config.yaml
experts_per_token: 1
normalize_top_k: false
routed_scale: 3.35
init_std_router: 0.00615
init_std_o: 0.00518
final_lr_fraction: 0.05
Below are experts of layer 2 (counted from 0) of a mixture-of-experts language model. Rows are named gate (a neuron's input weights, with its number), up (a neuron's input weights, with its number), down (a neuron's output weights, with its number) and show model dimensions 0-255. Each number is 128 + 24 x the weight over its row's rms, rounded and kept within 0 to 255. Numbers have three digits each.
Before each expert's rows: "raises" lists some tokens whose logits its average output raises strongly, later layers aside. This comes from a sample of Wikipedia text that the model never trained on.

# expert 5
raises: ",", ".", ".\n\n", " to", " in", " years"
gate10:122076142140107142132121105130108144149115173120145113184135125124157104115136160186114107144108091090125097142109153114122142129099109144140196146131155101135144109132126148155102132144116144168108127161146121172130148173129134141142130051142143127097138114061073140135117141115094146150147117166147150136142136166143159112128131137136149140122168144111130136102186136104136157146119160112174164105143108092087143111113140109120116135092127098120085156133101103136131124135094138080147102178134093129132126122090143104084141137110118121104079140146123139138100146075130146145122115130099092101107102152138148131132147142095165142146081088146131096137135114103177098120107121120121167091108120129137103131142104112129101099133121110143151164114086121147178135124129139
up10:134121124138129129127105155147151130092137130191180146132148123137117152125120135129141151123144133133121134106106116143153111135130143115176154113186048097112120163126133109111089122148140067091136176109099167121146094113144161133169138160124158102091130133171138097094133095155131148135117153099110119117071137137159139140137109127138092143139113135143138136153147122148115097129133110166150128116113142157177128152163147148141150106109154156124151126144172108130100104080161117143147149123113153085129080097111085139135142133115079161171140133117114123122142136133101133105141121152126149179180177112135103104150133125134137113145159187110103110136123118135118132120131099104112133126109167116094121127126175080144122162116119145124091102167104080085107118111139106
down10:133139110122148080128123145127110127133122117172174115159120110104083138136124126152153135078139105167123156140132135132154106131122141153159160127137118134131133188129132073142121115085127137141169100173122148087123124113130129135118144132129135113141087122203151148148141160106115156122119112103143099103098119154159177159123097103167099118139115085133122122116157118135115112121161129145057115158133170136138127120126159160121098114154143117144113133083162167132118106159131148092124167135151167158122111145110091127146162119114149106108140139152130130125097129096110146068111127145129134157102134105158120131136098080123182108119130124098128125145104117115149124181127117165140163200141143183130114162128155105117125135115097165077114125146160113086116114103142139
gate11:141120116169163088142125163101071115142104112121139153098125141100110099138098126151098152106114130150112094130129093152115156120157141103128108136121111120127120124104167123108146129108161166120175125138125115103123057137113115121161115110082123139124106140153135124112124118150119166128125122106139154075155113110137125165117112100173116121135129138093090122119116118107105153169095144132129173109109094109111106111148129079155120132086140160161164126095070066104131137096166164161134158176174082152119105144156150115131156113082135147113167147163091134123095098120136151101143111146150116119134092117094123116120157103111114113147120168110139126095083156170142101072089142096112102128155125142117125137115142155104113116140141126133115117128143171148102163138141141
up11:124044156096109149139110129148095114099116108142128115169099156116167150067103130141169144115138136132122118127129092174178127134090127126155108113117145113122104139114126122145131102112095135100089121137156147145114147134147093108109140107122135136157131163150141105125127111084158132121132075102111171128165107153135175062141126135149122119100114120090134066120117111120113124148125127106159092071165132149130126131150122087084144113132151148099130119108146107130117131124148095110155144157104144084123105121151121126170126153178129180113138122119112099141123102106164128121121102097125122118105145151161131121114122134125117110173106121192114117101179090120149119151129150111128153131184152080113180123124116132120117157113094152160160140136118153118122149169137136
down11:156101145131133139128135094130186089099095098094136135125146165147132109119152174127140078089145093113129127081111141105125141160116128113145112146120131133170096136108131151081166121126125150114145172110083142130128136084164109137105088146120095122133156090092150145150114146164148155130105188145114100113122116100072112108143087147159120126163166128115107108114117157135144138107103178134159130138134111117159124157104145125110148110137036154122181130110097137117156110112149133112128118148129122126136112125111132114156133139112130146080156166128156144141152186124114109128125134157131174122144138149121181126115099137152140154128129070126178088130143128083118128172132151140151121109142149169116126111131179133143105120150149123101108139100106106121117132153143107
gate12:136114115150096147113162128145122172161083127120088137164153127164150106136150159167155127095149123139128088171116160149128113095138096136135149120127130107129157155114183112103100107165155173118133123126129161172116127064113127102153167115115160145113097139096131099138175124136141085155191162118120192133144122118100139134126106135127124132124109150095166092156122128170092099128149134109084128120124118111151105147149170176148138125134131114133168136135118095109129147135106121158162181103143083136132111130150152146145112129076106153140080124129110175105150103126137147158128077151116133116092057114119144130121150143116132126134118099153100083129142131116121155137129126160140097092124127102106139126143117092117130162095129142143104145105105123131112158163122124
up12:161105111140122137116153174122141177138100143126153150125125112156129117120149101083143141130176164068117105144147113130081130044130114113127124104109131153121150080122141115160174123170100148132087112076162134117140135125135112126115127156133137109148119133080139107119157157164147140100116132085139092127155151140113137157156114116146154082129078113147146092124122086153143138151133088073141130115127165146105121110120101123129147139122131090135111095145091129114121100123136127155130134120116113157174123176151094104130120134109148126140101132128125118132110132120132162101079115121125096111156111118139171143144136167076128123151169115129185099155112116080080157121101108148138097136172072152103109138126147095095152125150124128147159144136128110144102114115135154
down12:116124122109146129106149129078098105126093124143125159105168122152153148136137117122111148157132141080144099158108105136101127156097123125109162124078141122125109137104174152097111112110122106146155111142111115135140115126153109137129162123151120097117151095139130137159115107159100164089098166143142106165119118141100093138113117160138125146112160091113105117174116096114131159145083076057165157105136124166123127104131158127135108147109147104102102138148118130122092114171104164159160106118089113138115178108112133101130112125121147098168130135150169134131152137127098114110151113142137112124156154164150151145123123110113108146082113136125156157073092134085090095094060096148107145143154070127124126131142150144106138177122091173154126098125151116147133114162136112

# expert 6
raises: "===", "==", "====", "|", "The", "In"
gate10:106112068104131119096114146154120144120119147138121142130142098123128122101152144165138097109127114134144138127131143120103124079136089111138120160147144073138136101106173115095165146134109102121140126122150110092075109126101118101100143103129150142120147111092147131128119122140134142090129122081140145081111115161124112108169121120112136118093156165116167125143161102116092119168112116135177106131119109138108130123116148131214088118135104099093120096117107136130116106132123116116105128102102114123137112092146141148127119178120143136108173099071148115107115115134115149098123155120152159139124097152079138083142152150120115152104102091124110105183112095143187070138127130132069142131104109073181118156153118120132119113116114138096155173124106161096118108121101142
up10:148103106143141144126104112119146133116123138093154116164097138101140113137115159117118109123131127123127113092130139074165125139181132118094119135110132121097074154122166097127105130140138150114156144161132104117153119116123103102165125112127109152127147132177148100177121095114110111145119169136124145129155112116075152167099112081145147097144141124133155114110134156142136135109132164119110070146118151118118122147128149094112154152150131192123118136115155137150187162118148155135122145108131144161122109179101127116083120122145099127070137127126126106159141147083093081130154156136196112147136133069142117140117143118131130121146094113120093137167107112127117095167131129168159124085133114125130103179148084115139131130120174097072115157132121122158128176166101124
down10:161113102117135139121140100099128148128116098113108141140140117163137143116142132149096197115073113129053119147117116130082115156149083100167116094107141128112163113153138127091131096131094113117117135137144159093136128130138159095113185125130147097152163121141147126086126136139148143126138115138138139061112111160179113136126171096136141134101170123124160099104119100035124126132130099181115111131148118114129148162115128110142120116107190137130090128152100161137128156079108141136124132137106137108095089123134089138153109136177130152121139140114136116130102133101113115131163093102081144133144132112124159057122110139148120120133089130172134087134125112129156112120128113126085124135115116142128124145128155152133126112152104122077089128157136125118100141100157143
gate11:159103122124110114140155111111128111128111123079119157126138108105134075126118139131145137145138172160142090158148120111159136157122114118118133164121096090121133129115132091094144144121088105143129118094088162147102106166101153156108131082127099134157096150102131130139124149129139105158112115147096146116122152157136120129115113142107119140136160116144104133120141120109132137140151142111098139112108073146102103095149145098106144140135128069109144130108105111141142113113112146141141140125161197128163099163150141170138165155122110126184162121160094136134161122146130098114090125140127151181123194122149107128144124086101149121108105114127142185067183165148140130117125110119107131107081139147154175113124129142131126127151126125187125161110108086097169136100098186
up11:142209137137127163102157112104168117113114155163132132118106135136103146150148154126121137134121100130104135100120111122124144138110160158101090133136158118127135118131140154126135159094076095144116141151120097115115164146101156154204107133111132115120140126151117126146141144126109162109119112120177110148167155138152104103137126119153124153135124155113125144158126153156094157189141106134138116111096100085133124143120087159156157116120157139123147130093152139149117119087128139114109148200155125174169144109148083107135102106154110169113118138134107178145122138091170175169112111125111126139125102112117186126120141168133125151171128053138120105166122150148131133113113101148104120118112121116174135104134145151123155096114157129123112152114145114136180162145094133
down11:163132094126126129124106118161089123110131139092152128115103122142139124137126112190157163131147095113200120099128090129097113138112152142080115102115159143121126154167102101165133093117155161131122127091129124142166133126142163130105154101144121144098170113116171108156130126102170125171135130111182141133157138122123122134153114140133137109087098102108106134114121147126130144150133104151168106125109135144123137175114099153115144132117094142116151116142148155135124113111164133108158139119190149120129140132092110106141132104176108129109133178124195106102132112137110138157126187117119080094132139105154072108154142160107143087163140139127082106127074080169155144143150154151129134129090188104128123122134103181130135135116103134106121107122102139132096145114129121
gate12:145141131161111139126125146143098126141118117126114197101158095154156127099161174138129126128126206140121121135156130150132140113070147117127175081144159153118148119138096128134102125117143097098144130123083114116109157150119115111167102121100126123149147114153138118120120182109088158156134112121111158080144080181096144143153125140113126083125138170128130154107131118080143076127133114126140114130119105160162136117127129122179125100117146138111120130110137132097098100150113139126128126148115098077127141175095148141159132146153094121136119102102115134096117147117086143125093117143141126144107164092149137107116087143111152108169112116131159116110134115116089093090126166100123125087151124103077112132138170114093153155102153136120075164119176164120144100118134151
up12:119095144139122124137121091159137160156113147100159124148121075124146106188126108103175103126118110149120143111129156134126115129132100145112099094143140131109113117121173111143089143122157110093140129115137125130137133122191161138123117137177163099124056163121137130087098177179162110120127094104135161143150136146117102169116123176095122090121132136128121106146155112142115129135174144124128098137090143131117111161118165086143133135088125122115107153132104148120194130144105117151098121105142165140118106137110150116081146146100143117141111090086098127133133133121160141138141116126168092139125154158103138072146146128124104122133119134114100123146151111140145155115121122103162086142174152152148127096160138130159084120162129092128096082102110129130113127173144067
down12:183150163154136107135119163150132091144169086103111133146119131099099156085133143117138114110160139135089129129089110090129155103098125157144153145170160131098150101157097134125141116105134134186117171142113139109108106141093162153116092137089111129122164094148111147100163099116099120180116164113122108134095105129094143114121134128110108133125137134113175144096080180128147078118098136102177106116120101107158106103096114091154139131129166121135113119126159122120081136161133145083173122151164111132149131125128144119142127120157148138158096109125151146130106144123139156083104122113107157167127157125156120158118116126164187119103160126123119121174106155129110121121119121107119150125118149094114115150102087140112164139147140166093177149114145108093151132129090143

# expert 3
raises: " to", ",", " in", " the", " a", " for"
gate4:118120094118119120127110118193129127074191159111166127158144128156126120106169098151109134165128178159119115113132105102146154134144110187136154130136139130157103120142120130115147161088077102111151137135121169156181144091100146113121117137092135171115125109146071169131118168167167150156151138088124160076115136098122137135133157155099151137138128143137120145113104143096113121134149163143085112138106140152091090148114127147127140106136101112103134143163129143119105118092100129151148147128134116161088113128137161110125135118138143115126098122109103135112117142175135129088148126137142104109123144130151122159100141154125100090102121129107153111093143096151133078154063134122095127117089149143117095147125106134137155126093173140126169138138139108099088117171165136
up4:121156139130096092108113155101122142155157107148123114123151112123127130098164159175091095105151149134160102170134127141143124145075156130123143135136078157124112115135168117151141135105122124117156127111130141140128132112157142135126164127120132127095157140108100133113123149186113128143124108097087117095153119134129122154121097180139139140114124130103091120080141116090052153118146128153122132156155087113087135077116174146093121128151110142128146110115134178116147120132154147135115132157119118147153157148170131110069155133109118148160087096139048148119150117141083203137083111119114125148135143117153073061113149123129106091103114111125128112077132135107130125124155118116138106125102113144095152158148126114127111123089143143136127143106161111118139105130159143
down4:115149164107116172132155118129162161125139135154105151143160150069099132153146152141129150118142114094109166131173151124136108158090191071145134142125147149114144094121122081123124130109110128111118119111126130106088098166080134125147128107144120114130138170163159152145123124123126143105134107090115106163106163091136129121115176130104136148146104122105141140139141148178156151098120115137113145126148135087160140076151099114120109146128143174145120082106141136114095142146150180133125134151119135121134124094114110066109113125142140175129152110141120135131133093141149140139132122157120134178120195143080111132140121146120083100152134208109139100134115155104105125129177097128159158120148137117107085110137128152120103125126110116129077165131145130146146119080125101
gate5:125077115146100130116191119152138147094172103103115182102088151149106146168135115107108107118136111134112142141161143122093149135150137149160120129135190161128134105134144152105077117072146141117127111128122109144130151141153140087120115101157093151101112063091087160170127119180118147168099093124134107105142106115153099125162115165111102115081185137130091136113102154145111109106125124127145128128113075114114121134133131148150126117115080129142157122096116118122115158106139104127141070131097095114161116073117133140131115143144091168123114081138136134133121114090133132117161139131101099123104097158119122112156144142102132111096155133147151131133142130131090110161132115129133101078165134177094168148111112170114102102119117148132108118134138129141124122096141128
up5:132098138154115144149110136146141140091130183137171129139132128104110124127138142163104105174170070192149127108124141080105132134117121144140114100157138115129127165120105094105151124129184113095107153127133092143112117144123133086130144126091117143109191135169096153107129140144134125159144108143105057123100130149151169065123145124120133123141102091076112118118128139158114126114098139103180118190140136092126113130111155093132092109122146131116169099148132129093131100121134111178131108119140105135117170126157133127105144131111095152119135153141105117084126114147112076163146148124124080131153141120140123114114142145129129128085120113109141142106108150095132092132072132113150119090187113112150127096122091135166073107112124124126136146129093150136107111149129131
down5:120184162163149128133135126137152119131135115133163126155123119145130140138143103159124182129110128160091114115141086102174127149159147097145115138158129091107114120129133122149152104141106151154136162115084122150140106143129098157112102158170154123134125115117171156148156135144083136124100129112151128122136133077142121129133082131123108142145147141180157167108109111124107146122116128126127083124121182130150129157165095092093091069114153127105138116140136140141148178091141137075120187151142121137182105170191109145116120132092137130156132152103116112152094120148128084118140137111147162125143142136110120112144138145079144186113162151149118076138090132127147132097118151143097126111129158114115157157139117152129160123093103112141119156102145133123087092079099130
gate6:131114133152166129092151141180152139145088133139134126119105139174154094133143130111115138103125119160127132110142140099129176114142125142173109123151140137172168131145174086112136146095137053127146130123122162103155129104130131124121118153158126135137107115128155129110148112116109099106097122134101138074111141125135156159122120122131101130134132086151077148102152181158159102144122134105125134177120163114157122176145128118113093138091114172152160118126132116127077134131131183089105121154128141148159142139118092084126131125117132139121155072096151119165137102125105083157161139132183114125140118127152118134137123182107119127120150114097144128121109127139112116148137128144126101132183096142143154173100136088100180180174123149159138170135136081145124120156125129
up6:127104126131141101156142119097157138115110119174107118121100140131125148134137112161117104136155093133180122178124100078146098099197122074094113115093117120149130111189116144109156142134091142137072092114163106133145097104092132135107126163134105136143120146135112147096076151146131130116162101125180132135131117155124099100124117137121128145150120110129152060152092108150091161122114126159135105118141105139166144147169103148108100102127150128148112146126099136168114136153133110131127126115140061129078107154153138141120118128097128097136111123122106115128146112079131143176123156093111116139093125160124122166149101088110123107101095122152138084149091151089121132155116122124129137149148152169084145110158155149127124107129153126128101096088147139123098121118080152
down6:156097162131152094132073143132155121136096118094134142118135136089114118097177098107136108123148109136123148161100116154086099126136138138104140130143092106084103079097131190142148127121133160142111153169132119151140105135107131068140166107161166160105131140082133176097125154139176129158113165105110145131127107158099130103102157151122103101114108113145138127129096137135128134156119135090121117161159147179150139161099172148162133143121128144105093069081081135147127147120172120137141119121151094121134134081138118145110136158112104120150108144116145137134149115125118134119067153106113132187150147107107124101148144104118123166111095146096133116129142114122121123161141112118140120120159106154152111092130145078117153126130151145127125155164191109106101106120124154

# expert 7
raises: " of", ",", ".", ".\n\n", " and", " on"
gate4:139143116143110165113124143105131095094179112089070124142110138131122114089148150109115159128121107119125133089103149149112101137059135134163146136140108169113136127117157110108134121140130107151130149121125150122135121119144110165134129171135119073105174127164126111140115108131111134120151127142130131167117151101151125144091113151150134129109121165111128180136121153127122118118153179136127136144153155162172141100130161157122116100092127129076095143098104088090117091119116093107138123131112134146145116155135121113126116142146172088150098108138144128100147105169171110143118109162120109128117123124112153145198144137160162137135142091142118121152153136131108184150144114079117124133113127161135198111150114125073121157181102099100118053151120109125127116127156085
up4:149111154088175148141144146136142137133115098151088086156127113152122129103121140109150155081126127106144110162112088151163128110109089128101153111102087101111147122124091129135120122188157170128155124120097096154157136127123112125113132179139170098116173123121122124150089117116121099140165146112125120172110160133094111149096104096093130092116123102095126157166121126167141136141111169085143095173120151105145132057133095144158109147121145147102112114143097110150116155100115148111122155106065095143139129092101108099132149145163149135136138134114143115094163148112135149121138154144119148156108142136146149122126143154151151149120096147090186098084143195117128144124162116133138099099127153111153124114120146133154101157126152126133106149170104093111108107122131143
down4:108132131142126159127143119107130126109159164106119115087117108162154126119118083120074101135147108101137108148077115164109125085146153202130111116116101102151139137097138093130112179129105111153129112126130103129106104083144137132117155107090119106105138152123144137120126122142122129136196159155117117117098100115119118150140117098133137177121121139108197161102137161132142182115114153168099146147126130106126158117108136144112150065156169110132123156115125104138153131122133128117144109129139093120084185156126151107118119119113168152133127126124137106110102141136088119113124129160148147120083121110112151106159168103115141149112103082120112111124153111090131140105139129089099110076163147098144124109113143188059161127141115123154125114139115129186141161111111152
gate5:149131141106103142112133107141109127124121128128125111110097141160120129158108133125083147129126096175106138104142130145154115138124138132160136108172129073091162128131116128153122083100138173113127143146186121117169124173120141133134171122147100150123155129133173116126122123144069102116095149123121088086138092114117165146122135120109109119143131150155129133121133131162128075124163143130153136136094116089093167130136117152149094146085155145107126154124132115088135068073152159122172152178118092138117159161134162132152175136114134136155116146135122117139068119145099130095120152116114171122176109130103104105166132126141123067099107137097166113129142149159086094124124096126113140137145143153149101131122099147155086100150102139144112127132084132135112098094092158
up5:141145133135088168142130120143124132181126110124123150164149155123152071096113131119169153127112148110132133127155152100099134148182146201129158079109104111152134142137124116156116129146157170122115117122115072158122135148101097125140126131159090111110129116138127112134165151149118123101135130155110135126115086090129102144078120151113084130174147120161134144151141151132146148121130111192170065117112172116116145096149160125160140105116126153099109163143142116081163181135139093144120111096121139146140070096152145139138106142109124118123136117117146136145145121149131142094087125183106111077121122125081130125162159151125090116145172159094111154126092137161168145138115101107133125121148153125081086124121100125129166136119156133115143135142122139103107147143130121
down5:139085151134117114124148121133150093144115136144084125094153136143127130118101140138122139162137124166161100121105126191126147087155126148102090102107103124103082192103167124150143095166133140183160183145110098142105138099101140184102132161138117112106120109135148121136150160136132118122156113125136108148136107168138118109151120157140123150162118133103169167111101143141099117156142161107151137169125142060120106122150102140119083147084139160116093174168137145121109131131077165124126124103091140116102107121120128090120200166132129102090134095155118142142106186131134094139130110093106138165123153121114121082139128101137124092104115144129150130150139144134129128104144109129109142108149105132148106090069126134096085115135124136112131136123113138100119132148108131
gate6:163093122149150150150137147114088084125143112128090158147138119157104123119103141107156148082174135130103138133165062137120111085096093100092099129072109102125103183130165116134148127126188132116127132137180164128144114130073086127151108126113143090161101127111122162114091118163159149139088136117151106107145089116097140142110132114139109148101123123113132119112132124170117151151138151082110137140119072125098113124096141105108132140122143147144176134124108130140109118132129166106140099114172115085131144178110134125124108132122139142127115155144107107119096108115140124108142130134132158182184107087150135158138152121142142132142142140158151181111119109116105151136157094125095098081131146141120145138137140125126200156129109123130126166139112115100075144129133125
up6:115118112142132146128132155135128132160124115115116135135110121132101109111118117173133165160118136159111138107130153063114129107128141108111107126161136132133099099091128103127189129135132135171130119102161130170110140120083189139158122105148154136109149128125138131103145135134137157136166139143130122065110109141156105172126122171166092128161198149129125130137130110183145135090135098142111110149136135113145127110149093122118145121150116101136108103103142135159140160123101099106126153069125103131095120127102146144085121130170104141129100133156095117124099141105111134111168155118150100108160155165142153157100081093147079156109105123098099117116123158095136139093115112116100203152101161161142101140104122163142134109141100147141132183144112118134095149136170169
down6:126132133103096167169113173107130114096139123168152164102171108145120079129096131139110128127123112135136121126127112092124159163154140108142121102147093151078143125110168103147131120134140122160152125129079103123114143112125159108120133140171121048093136100126151107078139113139120148146136162121129130073105173187139144157153112145117103127142141111122181122127105142112123083119081140096143140115114101125115091112124085105168153183112068113113158131104144135171109129082156081106160118118159125121166127102143110134127180121137158121164128134147143114171092146137103127103144118121129117112088150127090151138144118140116135127091133113145138097121090107083098131129154144124116133113139134139092145146138168093152143153119071127152105115126115121151159128127138134

# expert 1
raises: "201", "202", "200", "198", "199", "17"
gate10:106070120095147115117149162146130117121106133137120167053121130112157132147129126137111130084139158158135138133163155093111096123106088147152103112130149088157149095096133144128103139149129125135202139121171120115166115133089107106165097126146161127169107115162157130142124173075077109096127161100070082167084181100097110115120138133173140155160122162121149165164121120142144146105099124114167141112118133098148106181151129091093151086111134145115121127121139104125108105119137116108128144171175131136108078144141148103087150133103163132133101147137151138124136120102119102131113149133152152104163101128115135120121146120155128098136157159131139144138146129138121136112108134143133129141109122098119170121119168147123131142133145100103121108114073109148124145125133159
up10:117146155137141106107131146140159099126148108096140102132100106124139143092108158138101106091157100143090110121092135184149102136111145101125117136113150177180152134130122130104109103146102105173075126123104097140140151080140154115150121082155156104107132138122112114137139118132120107096114087125127122108186146144142119109142130135134132157102095137122134165132141146127109103085160137106131142117141078162141124123098095119136138145098117159119097154091076105086105109152124148135073139077108143134142123141181096136153115155103119128092127115083120147110141168147141162108118111100136136126133085132091117172144142117067184156151167139132155142191133105090156140111144130080108144129107130137113130139172141149131150157121105103115111159082132126124125120115119115
down10:157189112138120099158136158155142159139138142174131127092100106153111035117150117124123134164151155142200101115093126106134123147109140146095127081136144127162161105132104110165142148136111117135131068137140138110099151131147122122113143137092162151141169094140070156161091078116112161112123121114157076103115158148138132116160110153087113138120176149133155097137116126126153117112122126086155103191116131101128107119141098164127130109134156126147147106137138178132117113102087139127121130137124155127120100159121147153147145120144150111144145149141132116155132127141097122152139128165114125145152126122121140126132081144138106124133121078086092184126129124150115133129114136168153133127170141116100109177140134153104132099136115101122148120170143097113152124173134140
gate11:160118137052147124088136122070105112155094144152138148093153138112125098092135120146116083131111139160129084158113116149142157126117149108131157146084172133110113156106111155106132137125129119109143105100096113175139124116108128145108111180145120140166159134058122116147125163125142119164083141119068121119131151182107127155151122103114093178066102129105155145138118124101119106121103143115107111129112127155146126132160132131145153111101110154100144126103184139120133130129125116089118107107082133172129124160127141162147106112133111130118123160161148111122122101131161181121135118118124099122160145145152148136121134130114165126149135127184093166153136145128130108153155124168127093126131124160163134113124138115157104137100135087149134099150128130097134129133166054
up11:169124108126159145146135093131103149121119118109088165133143178149125130129106141090133125168076130162120129162135128085105121135130110159092118179110138106157112139093167090123143129122113122186147117126143112141148096124172133195141110103109142123147094097142123123117109094128158107141154167142103137117118118167137080124130131151106134086129075128124151116075166104130130072122148092132166124098152167125128148140090148149108083115174115150081108122108147130130159112115097125092097135108116130120148135122086134092093118127092133156169134100118132138133124118081130099114094139151159122134149129181149155137113156127176149106127129122156145133133120135144105117109107096127125102131094129084126165152066080116153130139121151158131113117156134119143121107096122098
down11:140111133151127122149131138136146135099141101121158168093093127138123143104138116130074094102158114130091121150101065163125102079150164120152125143176133128109139128118102128131136109137108071136139136126139107117126097166131135149122170094127136113110115179113118128108097137115105111121165082102122113152140062106184141121163088116137120134166156108162122119133095130111082155097123143136146115114124138129144151106159111098153144090126143127148120154130103096150149072141121123114183078149123142118154151124118172084114121129112182132130131127136165161125158155134108110088117149144131132122123144157130182070110107072117129126120127190125134072128102156155097119131151130181134128134114146132113134119124147123143146146123129131107120118149169128105140184128097130
gate12:104155148136132111138130189112122134157129149133113089099130118160155170111133128147094129100131167139124170150108129137135115136147112186128137143137119156135115102166180091160129158127098148138141123134159126126163112176142116127094123138155091093130080108165124105097105129137128093150129120127144158159147173131112100147123151120143124143179088137137107107088107113135181128150113148157134120130146062124114137106132141128132173097139130152107101108132121116117168144130145144148150185129107105142167146097117168152069127159143092081100115124141135100086154103133088141074136121125132140060104135148131108135141113104126132120153131155125159159150117163125159122132129120150116097115133126113122144138143107100087100115086155144123113125108199117134131125127075141
up12:140166126125166131091097109170095125113126092135140122097163119131115146127134154141110094127133179134124143129102145121177110146116129144139120115146154140138146149131186103111096148089104118107151130115101093084149092118174149098101180154147121119151147131162127106133101126161141130132098135138155192109128137133109163096118149106083115182130132154098118159153119112120139095127115132146152170128109063178091125092086136187126137110169114135156155175120115134099140146120116137137120141155092115116105120123132129115112154148115133136124134124146132139115132111100087098115113180181139118105102134106123102150174116130147132141159168115158199138141117152139098109124121124156127102140116141115103114113139088130121143107105130113137128166100195118144085126117105097
down12:126153174140125132096122125104130128175088175114107146084161207115108149145112112154089114135104084103169106137118114118134094104085108149138125111140115139120126121151168123108116127139162122176183145140151121095157138164138103144133138111139141105108111113132126126094086103167097114144115186139167133109112136128116126144122126161089143130121115100123144134115165097135119120153125112101168091159125112127119126111115142145086124102119105084129120153154136127109139104113169114129156103129105112156113085140124118130081122111138165105083125146124132125103099124153130104121120148103103100154118096186118128129145125093106148094147159173108110151164142100124138195114134150108176168159164164125127139139145136135088084129147106090116113156138159106149120174144126137